Below are experts of layer 5 (counted from 0) of a mixture-of-experts language model. Rows are named router (the router's row for the expert), down (a neuron's output weights, with its number) and show model dimensions 0-63. Each number is 500 + 25 x the weight over its row's rms, rounded and kept within 0 to 999. Numbers have three digits each.
Before each expert's rows: "comes before" lists some tokens at least twice as common just after its tokens as in all text. This comes from a sample of Wikipedia text that the model never trained on. Tokens count by the router's weight.

# expert 10
comes before: " |", "%", "4", "1", "5", "2"
router:491421520521495523489518481544484498529516500514440480515462541488451481500497456504506480545510464517487487531496515504544533516497503521474524541504506502532546466470499502529498476459480501
down16:500457509497476501519545525513564554452501482497487526484513487547489560481523493483504497527488487519489494501505478516469519524479503502489504452480533517480457466457472509503527489508499493
down17:513478495497475474471473470549485515519463519456492497500480510494475525534472508535526478503493504545462517485476526458484453498515541510485485516476430520500473509470472487503489484468535513
down18:497524478481490500493491420539519498527507510516477484527508517497537495559466478516523514495459530515469487489489504470488522515509513529466516561490458540497521474422520473516494492487542546
down19:520466455512503461487486464500485516491500483543527493528484516459442506502478491514508468517485514476467536490492517508526510461526486481478485501493478484540513441496545533506502494499524486
down20:515538510503456540558474472552515519484519510456514526524471473486479535502448488482536471544466514514469509504536506463499513465507519525512532515461490495510516516497514506518456510521519464
down21:456485495500536521552511491489505488489501508505476485488485530441505511513474521517559481536531504484511508469527492519537519511506476501540512485534495542528514494498510460520493485470460468
down22:473524503476488552506492482459504482518518500514486482537545508506546504427505514507489460551517519470519496520506523487509513557517567523489528480508483495503485513521488546539561481486487517
down23:533499510421527496526470469466487501513537540503527424467479480497504501474513497489503456503522526490485461478501503487489456468476500509509546518527514457584482504484473491485493471509539519
down24:540519469526547501553493508548514491467521536503522523499502519498528560499532543508512529479506483462493474497515496487547511468503493461493515482581511493526516492477498516465527483518532485
down25:500481514498463504512505482497476498503479512450445507438482473500512476515453469483508514536480497481466487506487463524535516498512525518506526547533453533519495490491462515472492503494511521
down26:494521487482523474467504486516555501511457508502534413464485450493481489556513491500474531525502511489435509467498443488580501527508508535484515516463505508491475496517481501506487472509518520
down27:512524499531485512512480557486451468482489510439497463480509509509512484559516484475471510492527457511520495481492501480480556497493534504487500541533496508488494522505503453482507490521507480

# expert 7
comes before: " ", "\n", " 0", " 1", " 2", " 3"
router:474464464504490500495489522522504499482503499489490501465513534472515537491492534532523462511486526552488523475473502499463510558454496495520487548476482473520533454490531527512515515470502498
down16:527495505465472511506489474470486454544477482464473509512536449498531513466496511553486511546512526452461510522515473481503520503548476485507526448544446507544464469470503520516511517510561501
down17:510503456462462511530506496498465505514522533510455563495471521520502521447489516482463527456455505461477509502526484528453530463514509493527473472540538522500507489522472496483472510489492484
down18:500468505517496506540483480485487470509502518516501556538587487523473505508520517511490522525506484473508540470508553486531499511488490476530522490518473490533498495474432493513469496509508527
down19:504503498509469529502483507489472519462555464511528469508464489476528487482523456487527487493470491498500479482533510513477515498496502482527506506511533514471470488534474471504481501526474467
down20:513519509480516539496510560515502479489500495508480486462509522504502504468507537488466503489519544450476521502494517527499476505491536525534507490545527517485519486531500490488497501507518494
down21:521488496494567511512469468478522486492522511487479534481521497525506484503543456481533511548513506516465523515472470508524509472509468503474516542528486474495535489494507474468507503536474460
down22:507481482529465512479506471474539453485508503514503483510421504523498479484542479500527498521499503532531465495493479534532492500537502505466529537500476482505514479542530526483490517473475538
down23:520558418510483477492518478487503514477431490489486494493496498469465546472457491497515486514530484528507484546467523487521533502491519499492477517461461503515496470504488475491501484500491485
down24:525466464505493509513501499483509438505497480477497490451516521517540485487500528517457531541493488485486497533476494505455524488520478497493489531527509508533505455486521525509505503474480475
down25:504430498543506557448461484497524501493479462468517510488482529506520499474539534474484491460506522531483489551486479525523473495495491488498532495497477515524477484500534480471515475482549590
down26:488491498494533525462539431500524481509500478489494502500473453502514476468529487507507509492534490535526480497494489503526477460545499496516553509506489527479491495452503497453516509470535497
down27:508482572508520499515527550509518456494467498464497530505576497493517494498451495528452513518485522476503487489496491508483499454470466510460495478517494482499504505487496510454464497477521498

# expert 6
comes before: "-", "°", " (", " in", "|", " by"
router:545517522531483494476485522524474506478519473538526521466498511496502481515473543497511436511452505491514520524487485518482540505451520502506538480536487518527508487494507485486457443492492525
down0:475500484440468475494519490518507546491507533491480505528528458493444547530514487468473488446508497501481499494507481496475508510491494477498469472485512484484472527476510511461494526555517475
down1:523488542519494497482513479487482479469531540482495522492497471537528505517477502454492509532522488470475477533496512538521499497523515488513529450490467511496506500492470468498508521492546495
down2:472532522495488491470480502543472475503477517538472493530488459527510540459503492507550530495521500512502514525534520561455516520474525443524449575466553485505471512515491493521497488499492498
down3:495522493506477485581512533455491510502497497490499465505485529498469493482479497490512481516517508492497494475508465531475477499491514468494501492523528477505487569491509484489491509512461498
down4:502495507445536519527499496498526500513503526504501499511499484513509487490517487464507535530487461488512502475453458486458547525510483488480459487511516540502504538524530538524537552508511514
down5:497526526514516491467486479483470527495473512522459512520502511497530499546543495568457520485494547512483479484535486463518545522470511503526489508508505520500546478524476515498497478520511517
down6:473501508498503493535480460458468544505502472535485467496499503510515494488495513524501512481502481498492454471503489502516478522501445545509519503521457479479520526488541507506547491481505490
down7:513528497503437517497446503535480485502500497517508534487510540460483537529520495500507495436508521506492550507512537495504469467512496510510539488509527471469514469551492475478504504486496474
down8:477534463517496443523501511517470503516524517493529516493488497454510495506491472503495486468478506517515514546473479463492476517485504516482508507462500475484518476497499501516533512512490486
down9:504548506489516539506470516500496517524536462506492530483526506526519505520491523491519490511500498496468494499493442495484476524469506482497489522443491519463473536523491509478532471507502512
down10:476479507435486507504532501493516485503482521542493493528487463491514527516510493504464522470509497464475486521480488539503499539488481499497521483500520476480479513482473507525476512477531525
down11:497497503514510547505508488476488504493490532483460510488489497499499487488488503469501493490529499550472495520516515494493493521503520480513463524486539468491488498487435490545469504482524555

# expert 4
comes before: ",", ".", " of", " and", " in", " ("
router:489516506539516551535506483525487499477520485481524444553528526487540507532514523495483538500513469493506506503506483443497532499509493536512518462461496522515521503488509527523504493466481519
down0:462516525508485520528513453507472500508455482512529499499483480474527486483521451490503481503495491453481470458490503531490522529537496504507488474503537499484543482518479495491517493545508497
down1:490493528499528523492538514545507509551507513490478537515492476500494460518535484503507483479512534460500501507492502478525492546508436494481507491550470483503495547529500538529487517494487540
down2:506524490461519501490488496511502451482496449486469445464508503514495476454505475501516518522503518465492523513509470502503508565500546494474524480495519556505483524523490475552483492499487520
down3:492485489493504525554473512530531480491490501489516493462522488483534489472440468517506513548512494492481474494530459474513507465488442510486467474479506512448516528508494500518483502507512509
down4:489477469507476487516494462514502481452554451488506488484548533489550498495498524501493530510452474466519466498494493467511530474446513472464527472482485459499545483502551503474546435517506522
down5:492489483483464488531497483490510460476463501487544499469490487490507456520516457523456501469527518462495545500517475490517490537496505532492502529530499473507528467504533512480468507525531549
down6:470510457468541465483499492496527490499483504471494533491550449471538553493484480532513622510480501515470440510511517500506528484529482502455476504500526463500510496469517508515455490505510497
down7:474513519545537493541465542512499480464481510464494522501485517478496504522478501498517495549542503532471479513493441495479519481509544485514513513477523498515545443508474456512495510497531502
down8:539481514486479497514502497558520520481562481505456520531526527501512532521538502497500495501515487520490536468520477492504473510515539481469533527530518549518459466494530498506500499478452520
down9:480532447520531500483507517519477477537513527489511508493516480525509502507483476545477461590476512507441499577495510537482501495504506508555515518513505520473509508454502510489533485511484476
down10:541498478536477510513514531522473526483533537550496475564483494553457492484494498478463459502517501528531507492468512528478498488503526510533516529486487507534507509462467531526493500478519454
down11:508460510439494472541472489483465511480489494506535516477466466511524459474523513496475461536498486488498449482472487506512478489463475484498457496499517476480517481497472504506499482466535485

# expert 2
comes before: "\n", " The", "==", "|", " He", " In"
router:487498471554534477460491456491478496469495506499485499496504449519508547508527453501519518506517478503465500477471494526494492519510505515510550465493450471515449487471548468492526472554484449
down16:501502490524501498524467478515488430494487498496542511488465534511520523520496502492491492501476466460508522510499502509499525479507529468513489485522519485487513456483518526477504547478452522
down17:505481538511503506476469470535436521509533516537483507549497496481499522506496490473508517527437512482505501502509444519495482512509513506468519522606530533505503503503539500522492495534551535
down18:491500487487462522497523479499488508527487464486490511527511498484468496508543477502521494515512505477531497542504495485471544531497499510510519515512475535516510537480516521457441474496491498
down19:487511470520543498525509521512530553505544460454446427518521498471452480464481470538456503456484564547488493517503532501519499507480520476515507508496533496523536489495497459497521478531508505
down20:520498516504500512493467454521487503507528477479496504508521494582487493509485472524521507520442517528486465464516501488495482523521498509510496452503489509527515524471540489544494530562503501
down21:465485510457509542523483550497489478491509519512541514506510519515512484495510483532461524507499471483481523523459482497513483465441541476502504523461515502511511491520491506484528449465464500
down22:489519525498527514489544538518477491536513416501521473435498480446484501527432515497520467484532530528504506482508570535492509530503510542507518488521484515513481524485461469488492519486475496
down23:509502511480459522514480506517495518470476501483519504456550508529516460532509494500477537494508480482537515483494496502543515502490525505501520485504478514483513511559516539499485472490471480
down24:544510497484457493453506469489503476497530495502486477495525487519531541523495530476514522492483497521483495496493482505501506516502576498491523536503490530497570500553520509505525534527504488
down25:516511503520550515482510490536511481547496476512543525470515486509503538525472510494467476503469548503546504549513487487489476529511532508500466504527508485471516476525477494533480496519457502
down26:502522505569510510531467502505527513475486510486449511504504547502503524477502509489521498494518473460500490511502503518481517500513498466509516489492505502533479491477509493464504468477507477
down27:526538451539489489534504514516501530508524490504502496487489520488449471484522505503510508489475416500518537465529520473480456488532492527526511483492516508480470481476506478483493499493525481

# expert 9
comes before: " the", " a", " his", " their", " its", " this"
router:518511536453506494500507534514474514520507511468524533471540449531488486500518525489484501502497518490484483529513488510490478514506512507465534493498486565468455512530492475508549517551527519
down0:501533501478517504536517502504468528487491483473466538510478517531498480549523467523479515470502530499474486468528496509473505477525492519458477509539488506502434487522463515516523526487550561
down1:495506472492493507467544483474497531519460507477510496507472527472505516482499439466526492501509499473521494477529512491548482507521480476476461487475538477466503518488521501458508482479463492
down2:509531491504491505518501514510471478496501529525472485504538494543549543495485525530492527417487538496452555487540524484511505467492554485494509495509516520442501535477511495501548526492498532
down3:535487537464522477535512465523512514484472503464488547509532548511502507513493517515504509528491487485463472473512511460498466500513488492503489463459459491500502497434513514493495507557473502
down4:518487483507512494508518547518473501482510452531498470492494499476486486498488501498518544454489493545477515435487485527504506512537497481515523550517491508510477519500478462473453438478482488
down5:530466484495479522486518540475546449478517490485493510472528516481522556486502521450481503459497506503541522499514504484524519489489497488509548487493490467463525501509546502529506502525492400
down6:466506488532510524481540500498465521529500498508523488554488474467550515534527458479523503528469484524562484519490523539486529499526510506490467507524552476504495546499515492506527444521477496
down7:487478499509528527501553525540474503503517448476477488514512494544531477451499507493531501470522555474502510516512555497526454505503506504521491451553515502489491446513499508516563515514545561
down8:496515531528550503500490485532484511512537515519481496472516469475525487478490516471555538517473521461493487491527467451514525483478491545519491480503477498491511520480494519504552480494491488
down9:525482516497523495499491541497480535521485463479500510452499547527457533528513548493530521487512567504455513510557538499490470497510523472511487519491467515529498539485511520490483514498495479
down10:454510489493530539505474521520509537524498507491499510509523498543482494473510453462471498558454515529491470437431492521499515535508501471490508494536485506515498513521467485479528463518535529
down11:486536525477508518488464463524519514497518516508503500489530495523510498514493470470479516460489524458524487467515513502516507504494491477526503516484502470494458509497487467510563505540520488

# expert 8
comes before: ",", " of", " and", ")", "'s", "s"
router:507507498503478520494497536484526494498494516512501461478493484538465451521476478500529479447510503507502503484517515536499479470454500528484464515510479522427503495500514503460481541442518454
down0:533511531510481488527503530521533467456493510465501471482501534506493504532501477508540503506483533512471540485506521511495496505464486505522512495511545474520485498500488460497458502553565486
down1:492494472483493532471464489516466524477527481530512531503489475499503507474440507524529503508501494491488560544528478476505524483520505485521518501448543560527525481510481537525489484516498480
down2:495502492500497539535509545525493557496508495508446495451495479475523463479520503499502494500512520470481512475496497518486463520489493494529531505492468498497509500480480503502521541528526495
down3:527522543526492459512546512483511493516514440490498509493491505491498531496500488465509491507459517504502542510458514515487461473497511527495531439516530486512455488513505497541514495539507516
down4:456514486468489502510464441491425490500490504494506523484496530507489473533506496592531425517516486445509516506494507500466492473467509542527484565512479472499503488468527489485506546485503526
down5:481493525515491521508505483491479550494503474485470498506493444487470431554431517504536543486496490507507492497500502550465479475533487511484483510476486519481457515494508497487520490480489418
down6:490461522498501534546447498470494511497485519474546497510508506497514500480506467557478479474452486510512506529503492504511456514457486500585489525512452482539482484505490525519517500496498496
down7:484509487545472505514472505543509511500507465500454498522520523500524511515496483514536520510445541499500506490485495508487509504505544516466492513506522522550490485515564506543476530466496496
down8:489486467517555481518530503511526493548516462512490538489472508478460518508491499474475547453498513471486487531490446495482548490532465483488518503505543514496484502559511538500540498504471518
down9:450518507522518501487482502477521468471449548475513538529521546497487503470490473485528508449563508527496495476482476506505463525453480470510431526491501485473524545485541487485488438515503506
down10:492554480516471543510526528515535505442483489480464501535514492503471519546500487547482485493508512489512498502531460513514515521525537503511508543489523493512441487484481521488487523491518499
down11:502500526501487487496476486530514455546513508504509499524469488497504521503507462515488541511523493493497507471529510495474473457509507487498486452565472521491524548503460467461481471519490497